python train.py --n_layer=14 --d_model=128 --n_experts=160 --experts_per_token=6 --d_expert=32 --d_shared_expert=64 --activation="mish" --moe_layers=[2, 3, 4, 5, 6, 7, 8, 9, 10, 11, 12, 13] --router_score="softmax" --normalize_top_k=false --routed_scale=1.0 --balance_loss=0.00355 --balance_bias=false --router_z_loss=0.001 --router_bias=true --init_std_router=0.024 --lr_router=0.00124 --vocab_size=8192 --norm="rmsnorm" --norm_eps=1e-05 --tie_embeddings="early" --optimizer="soap_variant" --lr=0.0057 --beta1=0.95 --beta2=0.99 --grad_clip=1.0 --batch_tokens=[65536, 131072, 196608] --seq_len=512 --train_tokens=654400000 --steps=5609 --dataset="wikipedia_en"
Below are experts of layer 8 (counted from 0) of a mixture-of-experts language model. Rows are named router (the router's row for the expert), up (a neuron's input weights, with its number) and show model dimensions 0-127. Each number is 128 + 32 x the weight over its row's rms, rounded and kept within 0 to 255.
After each expert's rows: a language model's description of what the expert responds to; "comes after" lists some tokens at least twice as common just before its tokens as in all text. This comes from a sample of Wikipedia text that the model never trained on. Tokens count by the router's weight.

# expert 59
router [134 143  90  44 122 124 156 103 113 141 131 119 149  97 135 139 140 140 103  94 126  97 119  95 119  94 149 185 117 124  92 108 115 136 194 103  58 161 157 109  87 129 116 106 108 121 143 145 121 143 131 125 122 121 134  85 129 108 146 181 123 140 117 132 159 141 146 122 149 133 103 101 179 123 101 145 162 203 150 140 133 231  46 108 174 111 130 145 125  55 110 133  81 114 167 154 170 124 156 120 181 122 116 102  43 115 146 101 145  91  95 160 112 145 169 163 159 134 101 194 151 130 147 139 166 176  52  78]
up1 [111 123 125 102 148 140 157 108 103 125 100 107 170  90 116 137 146 126 109  79 175 143 129 101 141 129 152  96 101  23 100 162 115 171 106  70 114 117 122  66 118 128  75 142 109 155 132 113 166 102  77 119 156 154 191 176  94 156 128 122 143 153 169 133 121 146 111 120 145 122 141 143 200 114 144 104 174  67 144 130 101 120 138 116 102 183  76 131 145 149 163 119 120  96  77  96  62 115  79  92  97 151 182 114 128 123 108  77 117 131 170 195  91 129 136 206 148  90 108 153 105 135 154 108 172 116  75  79]
up2 [ 96 153  81  51 123 135 101  78 111 143  97 107 129 149  96 147 149 113 157 129 136  99 105 139 153 185 122 143 178 159 143 136 110 148  90 164 133 104  71 130 118 132  95  30 179 166 142 129 129 110 138 115  90 113 161 115 132 135 133 159 146 168 153 187  93 125 156 139 176 134 117 114  88 146 132 139 121 105 114 170 112 164  90 140 179 108 134 130 113 124  95 126 125  67  81  86 168 138 100 151 167 152 164 143 130 181  84 133 127 130  80 111 204 198 206 171  97 170  89 149 139 175 170 156 172  98 150 139]
up3 [109 121 118 144 188 149  80  82 125  91  72 132 133 130 151 122  94 128  82 146  85 149 150  92 181 159 142 185 103 141 129  84 151  43 147  93 117 127 101  94 149  46 129  86 156 118 122 126  56  75 115  81  79 136 149  80 147  72 142 163 142 109 134 101 169 111 173 113 103 105  87 154 141 168 119 155 127 140 137 134 164 132 155 157  79 130 139  95 101 101 170 185 149 189 147 121 106 170 170 162 162 125 102 160 122 114  99 114 107 179 140 132 170 143 163  69 169 121 156 163 143 123 137 138 102 142 168  82]
It responds to: Words starting a heading, line, sentence or table label, such as On, See, In addition, According, Historical population, Below.
comes after: "-", ".", "\n", "|", "==", " In"

# expert 22
router [164 167 120 125  63 154  93  84 103 167 114 115 123  73 187 182  47 195  95  79 124  65 119 169 169 122 127 141  91 143 134 126 111  77 111 125  94 165 179 145 107 135 135 116 118 118 140 135 116 143 111  74  74 113 128 124 122 111  73 111 121 163 136 127 133 119 119  55  99 142 125  86 132 114 120  97 165 170 152 144 133 124 127  34 150 108 112 121 121  88 132 105  12 125 132 118 155 133 148 130 144 177 112  73 115 121 115 146 119 112  71 169 117 143 123 137 106 133 131 136 208 103 159 133 117 117 124  94]
up2 [130 148 155 161 137 112 112 180 110 115  48 136 151 100  72 140 105 171 133  80 125 120 132 105 177 150  95  72 149 135 142 104 131 171 102 138 150  72 144  79  78 158 117 176  56  59  99 114 145 128 197 128 151 194 135 147 108 111 123 103 100  81 157 128 167 115 144 135 182 152 133 154 120 131 168 140 129  91 163  93 103 125  57 131 126 170 158  96  88  73 123 111 103 149 145  90 129 144 108 200 106 109 120 105 120 188  96 173 108 168 100 123  98  88 167 126  99 183 113 113 170 159 149 126 156 145 113 149]
up3 [165 155 109 133 120 134  75 109  78 123 120 117 163 181 141 131 118 171 128 114 148 127 112  63 162 108 111 137 136 102  96 176 124 110 119 139 115 101 103  96 137  95 130 157 166  87 118  54 123 162 125  84  67 131  75 134 160  87 150 117  85  94 137 132 100 120 106 100 157 138  97 174 145 202 163 118 172 173 153 145 146 127 148  11 176 158 116 133 174 133 115  75 147  94 139 130 183 134 171 103  86 169 141 100 105 166 128 145 121 157 104 117 136 112 119 167 159 109  88  93 188 133 150 160 150 119  42 124]
up4 [ 95 126  65 113 184 105 144  95  95 102 136 144 131 116  92 120 106 146 172  70  94  54  85 127  87 160 186 147 100 111  99 134  97  92 119 175 176 157 102 144 175 151 168 122 113 109 110 178  83 146 104 135  83  90 160  64 125 131  54 127 152 153 107 111 174 135 147  74 120 154 119 148 141 121 155 102 128  90 121 208 114 207 123 145 187  96 107  96 113 110  90 151 141  93 102 121 108 115 131 159 104 126 103 136 142 165  90 127 133 139 143 182 164 101 121 136 168 131 124  22 137 130 127 128 122 138 152 108]
It responds to: Last digits of years and season spans, such as 1970–71, 2020 season, 1930s, and also "present" in date ranges.
comes after: "1", "2", "0", "9", "8", "7"

# expert 3
router [136 141 132 139 119 158 102 135 114 147 130 100 166 134 157 159 116 118 128 120 118 130 136 111 187 126 152 129  85 158 131 129  93 136 128  33  54 139 202 150 100 152 110 101 137 112 112 108 187 134 121  91  88 106 150 115 139 132 105 130 122 177 116 122 133 138 129 100 102 116 109 116 181 138 106 121 156 138 128 137 164 142 119 112 127  86  84 109 177  99 187 125  41 128 126 114 142 133 135 146 127 178  23  64 136 109 163 121 114 114  51 198 120 136 147 153 124 153 120 201 130 135 124 125 155 139  78  20]
up0 [172  99  88  60 147 146 138 159 156 139 137 172 132  88 114 159 119 142  95 108 155 130  95  99 138 118 137 181  88 107 125 134  82 140 189  71  97  90  90  47  73 132 127 133 136 118 128 130 136 150  93 134  95 174 139 138 157 123 100 106  93 204  60 156 161 172 130 147 131 112 117 103 123 127 134 122 151 119 104 114 143  71 142  79  98  98 140 161 116 169 139  92 126 117 193 187 208 141 163 131 113  94  82 105 160 103  76  88 138 135 130 103  94 106  79 207 146 131 133  89 163 137 149 126 134 142  87  87]
up1 [140 206 134 170 156 157  97 160 166 108 175 163 110  81 158 113 134 158 154 161  97  85 143 173 147 166 175 172 106 114  61 129 112 126 178 168 134 180 122 115 106 107 147  76 116 121 140 122 112 168 101 105  98 103 160 181 126 161 143 124  85 163 121 146  91 166 166 130 217 173 111  45 105 102  85 126 135 149 139 129 150 125 118 122 133  85 102 147 137  89  99 152 156  90 222 109 109 145 156 132 120 163 138 143 143 120 107 170  96  81 115  80  92  93 144  70 131 170 112 165 145 126  98 148 137 136 166 138]
up2 [186 145 156 178 137 107 144  79 119 109 117 137 166 132 124 151 155 103 163 203 101 171 121  99 126 136  77 129 122 166 135 141 132 139 147  93  71 116 118 158  89 101 176  85 124 102 110 150 125 168 141 105 110 138 179 145 117 143 187  84 136 193 130 175 131 107 149 188 102 229 132 111 175  97 154 143 163 168  93 128 144 127 131 119 180 165 165 130  44 137 103 172  72  87 125 119 160 154 141 172 137 140 129 129 160  91 106 107  95 161 103 132 164 135 118 145 135 105 149 132  83 137 220 102 126 111 120 161]
It responds to: Line breaks ending paragraphs, table rows and infobox lines, plus wiki header markers like ==, ===, and |---| table separators.
comes after: "\n", " |", ".", "==", ")", " ="

# expert 61
router [127 123 140 116 112 141 140  50 134 141 137 113 163 163 119 148  94 126 105  83 128 129 139 113 146  31 104 123  83 145  80  99 132 127 132  87 128 129 133 182 136 137 126 110 112 105  59 149 194 130 143 124 146  91 122  82 148  82 111 134 145 118 194 175 125 120 145  71 104  93 106  89 132  96  82 118 183 149 128 137 168 141  73 128 126  79 101 118 138 133 140 149 110 130 117 157 119 218 186 126 158 117  84 104 105  60 159  77 151 123  77 147 125 165 164 149 183 115  88 181 151 142 162 205 101 143 130 108]
up1 [ 66 114 104 163 124 179 130  77 106 134 101 138 123 200 121  90 163 120 144 132 118 117 111 144 155  60  88 137 142 109  91 101  85  99 153  96 120 101 130 159 197 154 170  85 131 141  87 158 122 124 174 105  48 194 171  88 151 120 111 144 138  88 151 141 138 184  89 173 127 165 133 162  93 153 159 149 130 149 105 165 125 111  64 106 155  76 151 121  92 142 146 161 118 165  77 128  91 135 185 133 110 136 123 109 168 132 112  89 129 114 112 126 160 101 113 160 206 163  73 154 192 123 171 109 144 136 142 136]
up2 [110 151 156 153 167 118 125  81 124 123 171  72  96 132 139 162 142 147 153  64 148 117 125 138  82  82 141 135  90 125 111 142 108 121 160 158 199  93 122 128  68 186 151 103 152 116 108 133 105 148 105 109  47 150 104  99 188  64 149 139 135 101 180 184 130 124  97  72 123  86 136 134 122 126 130  95 161 114  81 126 112 156  55  86 135 115 175 123 165 133 175  68 144 117 202 180  91 149 143 155  78 119 171 151 115 122 120 126 106 141 138  71 133 144 147 163 175 186 127 136 142 115 116 163  98 108 142 178]
up3 [153 138 172 120 117 115 117 185 141 181 154 126 151 145  92 110 123 115 106 156 106 131 122  97 159 104 122 140 120 134 151  56 118 147 131 107 108 150 158 141 150 132 115 136 107 152 135 147 130 143 112 118 116 152 138  57 161 145 107 120 103 103 123 198  71  61 130 115  83 115 132 158  73 124  80 120 148 104 121 204  99 150 123 118 144 116 177 152 116 170  93  87  74 142 105 180 156  90 120 117  46 124  77 150 241 142 100 131 105  75 153 140 189 170 131 168 113  99 159 177  97  96 149 141  62 112 104 117]
It responds to: Opening pieces and prefixes of longer words: ab-ruptly, ad-vertised, inter, trans, un, sub, re, con.
comes after: " ", " re", "-", " \"", " and", " ("

# expert 34
router [128 191 136 131 112 143 163  95  92 175 124 107 148 160 202 149  67 142 116 111 119 144 155  79 140  55 100 134  82 155 119  71 121  73 225 115 128 142 133 199 134 149  93 152 139 120 124 136 135 137 166 114 112  82 121  94 120 111 133 135 141 134 196  76 149 144 140 114 117  95  81  73 118 137 120 128 144 180 155 160 147 129  93 109 156 133  51 119 132 118 146 121 113 208 137 148 144 116 122 108 147 111 125 103  60 136 168  47 143 136 124 150 119 202 134 129 130 155 103 129 190 148 146 175 120 139 129 106]
up1 [104 143  91 137 163 124 133 100 122 111 140 110 118 188 180 146 156 141 108 114 136 150 109 186  81 114 104 169  88 118 135  87 110 194 164 160  92 176 110 173 157 157 128  94 109 104  97  87 122 144 128  85  85 169  68 189 146 111 153  81  99  71 150 149 119 168 169 108 138 101 124 134 144  85 164  82 139 175 129 132 122 133 153  81 177 160 146 149 147 114 132 132 173 154 103 162 104  49 113  74 163 163 132  91 149 103 164 138 218  98 146 119 144 156 116 160 107 125 101 117 193 114  82 167 164 146 151 148]
up2 [102 116 209  87 128 131 116 152 157  67  87 154 125 134  84 123 113  95 127  94 120 111 161  88 148  87 111  70 109 108 128 109 146  66 126  66 115 112  90  87  92 153 141 105 146 131  87 127 155 158 131 153 129  85 133 138 137 113 130 139 126 103 100  89  79 124 162  99 152  99  89  83 166  70 115 156 119 105  89 224 124 172 129 154  82 148 123  61 127 121 121 138 174 119 160 170  91 137 110  93 119  95  81 148 130  81 128 101 125 107 136 104 188 146  98 135 160 179  77 165  84 146 132 118  61 158 181  94]
up3 [141 105 202 164 115 157 135 179  50 163 122  86  93 108 137 136  79  79 141 188 130 144  93  68 171 172 171 147  99 193 174 129 185 161 124 103 150 100 142 170 145 120 140 181  97  89 132 145 124  99 144 149 119  82 167 153 128 144 123 119 111  74 156 146 145 156  78 156 120 111 146 176  95 135  85 146 143 181 101 119 146 121  67 154 181 117 127 139 133 187 102 107 186 136 103 141 130 120 108 109 152 129 119 174  91  84 106 164 116 157 132 177 125  89  87 166 125 126 100 140 165 100 133 104 170 189 149 117]
It responds to: Common singular nouns right after a/the/his, often heading an of-phrase, such as deal, lead, role, rating, combination.
comes after: " a", " the", " his", " an", " their", " its"

# expert 32
router [135 226 133  79 132 109 128 105 123 170  81  98 147  92 135 117 109 146  99  95 151 145 151 148 116 111  66 167 107 182  76 149 140 112 180 110 122 162 129 132  88 151  70 128 170  90 121 155 131 141  78  98 129  63 155  85 117 125 158 177 155 151 139  89 127  87 168  91 107 133 102  81 134 119 111 127 137 169  94 154 146 132 130 124 116  78  94  98 122 105 148  73 107 223 111 100 155 125 128 142 126 153 149  96  73 120 175 100 186 128 128 148 150 188 111 163  89 181 110 138 196 158 154 137 172 109 151 111]
up1 [123 163  81 170 134 121 117  91 119 134 131  81 160 149 225 133 105 129 125  82 149 134 128 158 128 162  90  65  81 162 141 124 129 131 114 151 130 110 184 113 168 110 144 132 156 102 101  70 120 120  84 118 149 131 126 170 184 127  98  65 123 159  84 113 130 119 133 154 126 118 138 152 116 138 144 114 163 145 165 135 120  89 104  75 100 125 101 139  69 135 106 109 144 139 115 152 190  34 133 136 159  97 124  83 101  97 171 158 140 107 177 129 158  89 142 169 172 189 183 125 129 204 123 139 107  37 141 114]
up2 [ 96 185 116 155 129 152 188 162 143 185 158  68  89 186 140 190  97  77 118 127 182 139 110  84 131 132 163 143 146 193 195  95 142 157 152 102 123 101 125 128  93 127 131  86 135 162  70 182 134 135 130 144 107 102 132 117 137 173 140 149 116  96  93 159 110  97 128 106  83 153 136 105 147 176 121 115 109 105 109  99 151 135 106 141 174 123 103 135 164 112 162 162  76 113 167  91 140 143 165 158 119 154 136 170 116 124 173  85 117 159 211 104  61 113 132 188 111 140 114 173  80 131 116 169  91  70 131 111]
up3 [ 98 108 107  99 138 169 138 132 164 146 109 103 184  18 131 122 108 143  54  94 114  63 117 128  95 107  88 104 105 132 145 159 104 155 132 126  66 133  92 168 123 117 119  72 154 140 187 137  76  41 190 159 116 102  84  76 133 131 114 108 111 104 149 109  99 133 143 134 118 144 171  81 129 115  81 109 137 134 187  69 150 157 156 133 142 105 127 122 157 180 141 169 129 149 121 103 137 155  91 131 155 116 131 115 118 157 129  66 153 111 110 179 124 139 111 176 156  99 140  98  87 130 153  81 149  76  76 143]
It responds to: Adjectives and quantifiers before a noun after a or the, such as other, local, new, several, and suffixes like shop-ping, clinic-al.
comes after: " a", " the", " and", " his", " an", " their"

# expert 4
router [167 147 135 132 110 175 164  82  66 132 129  59 115 105 152 182  87 118  99 152 171 103 119 168 138 133 115 131 146 133 126 123 148 101 139 123 125 132 176 133 134 152  91  77 102 116 137 113 198 122 107 142 110 117 147 115  63 212 105 134 141 124 140 114 120  89 132 143 132 127 107  82 136 121 113 142 117 125 174 130 102 145 113  37 127 141 128  50 206 114 118  76  57 126  62 150 149 149 165 141 130 162 113 111 109 116 194 103 137 120 122 138 106 188 156 130 104 136 107 188 126 133 169 177 139 126 139  35]
up2 [109 129 150 168 212 181 158  73 124 143 143 133  91 121 109 106 126 135 107  64 120 160 184 119 120 109  98 115 133 110  84  56 120 209 126 120  98  51 101  99 146 154 115  85  59 152 145 133 127 101 139 148 129  70 207 108  94 137 142 145 153 132  89 131 109 156 112 166 120  67 110 176 164 155 110 150 159  91 165 130 191 158  86  79  86 128 153 100 129 155 101 136 151 101 127 108 120 139 106 157 123 139 166 134 150 161 141 100 129 134 106 157  68 151 152  39 106 109 141 132 105 137 110 139 151 160 117 153]
up3 [163 119 134 182 130 218 107 106  96 120  99 105 159  80 123  77 181  78 160 158 116 137 159 127  88 131  87 144 166 139 195  82 127 138 128  83 199 154  83 155 171 127 101 161 145 188 118 106 136  56 153 102 113 111 135 113 154 187 137 126 160 133 127  55 130 117 125 200 132 109  87 125 115 118 197 155 150 106 135 141 113 115 122 116  80 121 198 111 124  91  53 138 107 132  93 153  92 125 173 162 129 113 107 112 122 110 148  76 127 109 141 144 151 154  80 134 117 170 108 149 110 135  90 170 135 127 119  95]
up4 [182 140 132  64  93 174 127 107  93  98  88 173 143 139 137  90  78 149 129 131 113  94 104  72 160 115 170  80 157 122 123 129 179 138 171 123 161 130  81 105 163 139  89 102  94 120  52 126 121 168 135 100 123 126 151 135  76 114 156  94 116  69 107 160 146 145 173 149  99 187 103 142 139 116  96 132 126 107 130 124  43 163 175  95 172 105 155  16 146 153 153  99 173  67 114 117 147  58 106 187 119 115 151 108  99 152 126  82 154 140 143 122 143 112 110 142 130  94 120 115 155 131 112 118 117 138 103 158]
It responds to: Digits ending numbers in table cells or counts in prose, plus currency, ± and minus signs, such as stats like 1'0', £, −.
comes after: " ", "1", "0", "2", "5", "3"

# expert 56
router [136 182  96  83 142 131 153  99 110 205  88 104 164  66 164 157  82 130 113 100 125 102 141 130 125 119 132 191  81 119  92 111 107  90 198 133 145 110 131 126  89 104 112 145 119  46 130 127 148 108 142 140 144 111 150  88  76 107 137 192 144 144 175  50 153 162 154 119 155 112 134  55 168 157 103 119 175 126 131 203 116 205 131  94 167 106  93 144 110 145 140  77 104 156 118 136 116 159 124 136 121 116 118  90  82 118 168 123 174 133 104 150 102 141 117 145 145 156  98 144 144  95 144 195 100 128 134  73]
up2 [ 88 132 137  96  84 129  73  87 181  96 195  99 154 107 129 121 138 147  48 125 124  56 167  85 143 140 156  96  87 122 116 138 119  97 115  86 144 154 100 111  94 125 156 137 117 163 122 140 158  85 152  70  84 117 121 118 102 142 160 126 152 142 157  87  88 115 130 121 147 122 112  95  91 107  82 133 192 172 145 109 165 140 150 138 137 123  90 188 120  65 182 106 213 134 207 176  90 121 135 136 153  73 126 138 142 146  83 140 127 104 126 180 142 142 109 177 153 101 125 139  95 111 149 142 138 128 148  49]
up3 [101 133 124 121 142 123 125  90 138  95 158 200 113 122 134  86 177 152 135 108 132  94  99 127 140 153 125 158 158 151  79  57 109  93 135 101 184 172 110 141 104 124 171  89 136 131  71 182 133 101 164 152  93 161 155 157 135 115  70 109 173 111 134 130 158 118 112 188 119 123 143  80 131 110  96 112  93 137 172 132 186 110 123  48 173 109 149 164  96 202 109 121 135  63 153  98 130 130  77 148 166  97 113  96 134  98 115 113 174  63 125  95 141 123 139 111 120 181 125  63  84  83 145 109 139 142 197 111]
up4 [144 157 135 190 156 107 172  84 123 133  97 118 143 142 140 125  55 166  29 131 115 154  64 150 153 167 183 100 122 128 133 132 101  76  94 140 144  86 128 122 146 151 127 124 147 172 169 119 148  89 132  71 144 165 115  97 143 137  56 116 109 132  89 109  93 147 136  90  97  97 169  84 153 115 177 112 100  98 125  94 179 154 139 105 170 117 103 147 126 180 190 136 155 180 123 134  93 117  98 143  88 155 116 115 182 175 137  83 146 131  81 145 162 135 122 131 153 142 166 190 136 211 104 143 148 115 159 128]
It responds to: Nouns after the, his or on, often in fixed phrases, such as on behalf, under the age, native, home, capital.
comes after: " the", " in", " on", " his", " to", " their"

# expert 47
router [191 153  85 120 125 145  62 134 146 164  82 104  80  95 142 116  61 103  64 105 200 163  38 137 139  93  89 141 140 131 133  77 101 109 163  93 121 114 157 138 133 172 144 143 134 113 116  99 161 155 168 117 150 113 148 113  74 164 110 176 128 181 128 120 139 135 148 111 152 112 105 120 161 134 112 123 141 129 151 156 104 118  88  75 127 125 116 109 158 127 114 101  64 130 132 168 118 157 148 147 138 123 135 113 129 114 208  75 167 121  69 154 102 136  96 128 133 106  90 175 144 136 152 215 117 147 123  37]
up2 [219 173  85 121 121 150  99 150 118 161  86 136  86 147 157  89 174 114  94 108 103 146 124  83 112 153  59  91 126 143 155 123 138 127  92 151  78 113 129  78 144 137 123 135  84 156 115  91  95 128 103 175 114 122 110 154  92  94  67 125  96 146 161 174 142 116 119 102 125 150 119  85 111 113 165 175  98 194  73 189 167  27 132  80 133  89 153 111 120 112 125 154 104 129 142 156 168 111 104 114 129 132 117 128 125 120  87 120  98 141 185 118 135 125  93 133 116 172 135 121 144  62 143 131 133 167 179 210]
up3 [140 125 119  54  76 136 197 142 184 114 142 150  82  55 156 154 147 122  87 212  98 156 126 165 113  86  70 101 111 156 156 159 122 136 183 112 120 144 121 115 165 118 159 141 121  75 107  99 133 161 109 115 161 116 109 121 118 100 122 123  72 155  89 145 137 186  85 119  82 129 170  82 117 177 107 154 134 135 119 177  65 118 134 137 112  86 120 157 128  80 114 112 118 168 144 151 148 115 142 160 127 113 168 154 102 100 179 106 138 110  81  65 122 137 147 117 190 111 113 116  84 211 149 101 131 140 137  75]
up4 [ 80 163 144  94 163 162 157 115 110 152  80 195 119 136 148 106 130 120  95  78 104  71 131 160 137 156 125  95 119 134 153  91 155 136 207 190 100 162 109 104 155 137  99 153 186  87  81  55 137 132 164 138 181 107 110 164  85  90  55 114 148 136 120 118  97 154 142 117 171 159 136 167 148  94 113  66 124 122 145 142 145  95  71 108 105 140  58  95 144 152 121  97  97 110 165 125  67 153  72 122 113 195 151 100 104  98 149 186 107 158 114 110 132 133 164 112 143 143 121 114 119  76 102  99 129 146 157 121]
It responds to: Single digits and thousands commas in numbers, especially vote counts in election tables, plus years, scores and percentages.
comes after: " ", "1", " |", "2", " (", "3"

# expert 39
router [148 134 101 128 106 160 173  84 126 161  91  99 144 181 136 130  57  96 106  92 121 120 127  97 159  89 118 103 134 124 129 125 101 107 115 115  88 162 114 153 112 133 123 120 118  91  67  87 246 107 105 121 137 106 192 126  81 134 143 142 135 134 178 102 170 139 150 154  89  89 133  71 117  80  72  51 157 121 148 102 102 152 121 126 149 108  50  93 100 141 130 142 103 157 115 105 156 143 152 152 191 156  96 132  97 113 176  93 107 130 118 130  90 152 176 160 171 127  95 183 160 128 163 143  89 160 144  78]
up2 [139 113 147 105 106 148 201 104 103  92 123 169 134 132  90 167 163 145 155 105 147  91 120 126 164  84 117  74 141  88 122 146  67 186  99 142  59 153  93 191 129 143 166  80 121 118  68 112 137 175 136 123 148 112 156 146 168 154 106 106 137 141 158 148 135 131 130 104 130 146 139 167  78 124 138  89  85 118 124 114 174 111 195  97 194 126  97 109  98 145  98 178 128 179 137  94 154 117 135 126 213 126  75 109 104  81 131  63 111 107  75 117  98 114  88  79 117  94  89 140 160 135 110 137 107 101 152  68]
up3 [119 150  91 129 112 118 143 110 104 144 115  95 114  82 108 174 109 109 154 148 143  98 150 139 127  56 126  55 183 161 142 136 127 188  71 123 109  92 113 119 114 148 115 149 129  80 150 145 149 114 158 103 172 123 130  72  97 162 123 161 132 116 152 136 109 177  76 128  81  62 189 133 104 192  61 118 143 114 105 126 141 141 148 126 139 110 106 133  63  62 147 148 148 123 171 117 159 151 104 161 131 163 121 102 107  56 143 151 121  64 168 120  35 125 106 104 151 105  98 164 131  80 146 105 117 115  58 124]
up4 [128 113 156 122 116  42  79 131 170 174 113 123 116 122 147 129 153 115 128 151 136 118 149 169 135 127 175  67 162 117  81 157  92 127 106 103 128 160 139  78 141 129  66  55 120 103  95 161 133  82 163 117  95 167 140 135 124 141 102 121 121 114 184 102 120 114 176 154 102 119 159  65 126  87 192 110 153 123 140 105 160  84 107 119 147 149 121  61 127 167 141 128  87 127  94 136  91 137 163 120 186 139  40 181 139 139 126 153 138 131  92 140  76 117 135 173 155  88 159 140 151  85 147 116 118  26  93 123]
It responds to: Middle stem pieces of Latinate words after prefixes like in, con, ex, such as in-tric-ate, in-tim-idation, exp, conf, circ.
comes after: " ", " in", " In", " ex", " con", " re"

# expert 27
router [136 171 148 114 110 128 142  60 117 123 125 109 145 119 113 163  80 122 112 137 154 119 108 121 133 102  92 154  79 203 118  99 123 117 145  63 148 121 165 148 134 163 141 130 106 120 112 108 134 137 104 125 129 108 194  89 126 127 151 119 112 164 159 152 164  86 158 148 154   4 127 112  98  97  58 114 107 142 147 152 202 122  31 130 124 131  75 127 139 141 185 102  97 168  89  88 139 115 133 155 135 202 119 120 104 124 166 113 177 132  97 141  77 183 154 155 155 116 108 157 147 118 149 186 106 148  90 115]
up1 [ 74 192 138 142  78  73 110 133  78 144  47 134  84 146 119 176 148 139 162 118 116 126  96 108 144 131 138 125 123 163 123 110 155  66  94 138 117 127 158 134 139  71 126 165 138 119 127 110  98  99 156 140 141 118 176  52 170 139  75 103  86 186 168 177 119  87 131 110 112 112 145 127  69 144 130 145 116 184 107  96 125 131 132 183 156 162 119  66 104 164 203 109  42 148  89 151 115 133 133  99 117  74 109 121 178 111 168 200 128  80 130 157 118 122 150 152 126 142 136 159 107 114 117 125 110 150 104 161]
up2 [142 101 100 128  90 109 105 129  75 210  92 144 101 135 129 132 112 130 114 124 171 118  90 113 141 152 113 126 125 117 105 142 108  70 111 138 114  75  85 125 142 107 154 113  93 100  92  95  85 168 147 134 126 126 105 139 122  98 172  56  52 110 116 107 118 187 114 140  67  89 117  77 120  87 133 139 121 135  96 155 223  78 102  94 159 124  99 147 119 143 131 122 102 123 153 120 141 131 121 137 144 175 119 148  94 144 191 164 118 120  65  82 222 150 101 163 117  97  74 111 121 180 175 124 107 120 195 106]
up3 [146 120 112 113 127 143 127 125 144 165 160 130 133 135 159  97 200 126 140 138  70 121 136 179 191 131 163 177 163 138 114  82 113 129  92  68 171 170 125  59 134 120 108 136 143 165 128 121  62 139 166  96 121 121 137 139 120 109 110 101 123 175 111  66 102 122 135 161  81 132  84 150  87 124 153 139 150 141 159  75 139  35 157 183 101 103 113 132 171 129 186 162 108 151  98 160 159 168  70 108 138  89  78 102 201 123 133 113 107  96 116 111 100 167 194 137 121 116 117 121 157 107 170 168 161 148 151  77]
It responds to: First piece of longer words after the/of/a, often Latinate or proper nouns, such as mon(astery), hyp(ersurface), Me, dis, Vi.
comes after: " the", " of", " and", " a", "-", ":"

# expert 50
router [118 215 111 115 134 151 138 138  48 140 133  65 107 123 133 118 141 147 125 104 150 161 159 109 122  55  85 127  23 142  78  86  99 117 125 114  73 182 136 137 103 158 105  83 126 137 117 132 161 183 129 144 124 113 138 107 132  98 113 201 166 162 102 110 154  66 173 134 141 124 115  95 147 151 112 103 152 183 157 134 141 155  83 119 125  70 150 113 121  52 133 114  87 114 121 161 162 175 173 124 178 126 118 101  95  62 174  90 179 118 118 155 151 157 117 172 121 144 134 126 128 140 154 126 125 152 112 109]
up1 [186 147 130 137 144 138 165 137  61 102 170  92  81 103 149  87 122 139 115 165 115 141 132 102 132 195 145 127 153 163 112 131  76 140  38 118 115 102 132 152  89 134 125 150 155 150 116 103 139 131 148 115 165 119 143 152  86  92 133 142  89 151  93 108 150 143 129  80 126  91 110 176 129 170  90 125 174 143  90  82 100 126  98 141 161  65  98 151 118 153  96 125 175  57  93 138 166 100  41 149 175  94  69 133 127  93 197 138 119 166 158 132 110 114 166 165  96 136 130 197 140  73 101 114 147 147 167 146]
up2 [102  67  59 190 115 107 130  52 178 133 129 107 151 149 134 176 140 135 114 138 185 168 131 168 119 127  94 176 142 180 155 113 101 141 140 156 138 154  87 159  96 153 159 113 115 113 144 124 148 104 101 100 143 122 123 101 158 106 122 108 140 105 126 156 107  49  86 159 125 143 181 111 178 169  78 132 183 157 110 128 105 156 130 169 109 146  89 103 140  51 101  67 120  76  96 139 118 118 181 119 138 107 158  70 142 124  92  44 159 130 107 176 125 107 166 109  77 117 112 108 145 111  93 142 124 185 135 153]
up3 [ 72 138 129 131 100 143 128 146  71  94  90 101 142 127 192 119 101 107 154  87  13 123 171  91 151 149 133 167 159 118  75  96  70 160 101 133 139 135  87 161  73 127 105 157 128 108 108 133 182 100 113 120 108 126 122  88  84  93 149 139 149 137 104 121 108 144 189  69  89 145 128 164 169 111 126 115 173 170 130 187 129 150 121  91 142 101 159  80  88 150  75 169 113  64 143 103  88 128 134 141 160  95 168 141 157 145  73 155 162  90 148 112 118 101 128 142 129  88 134 103 110  89  78 158 117 165  98  93]
It responds to: Past tense and passive participles after was or were, such as used, released, held, plus infobox labels like Founded and Established.
comes after: " was", " is", " were", " be", " been", " also"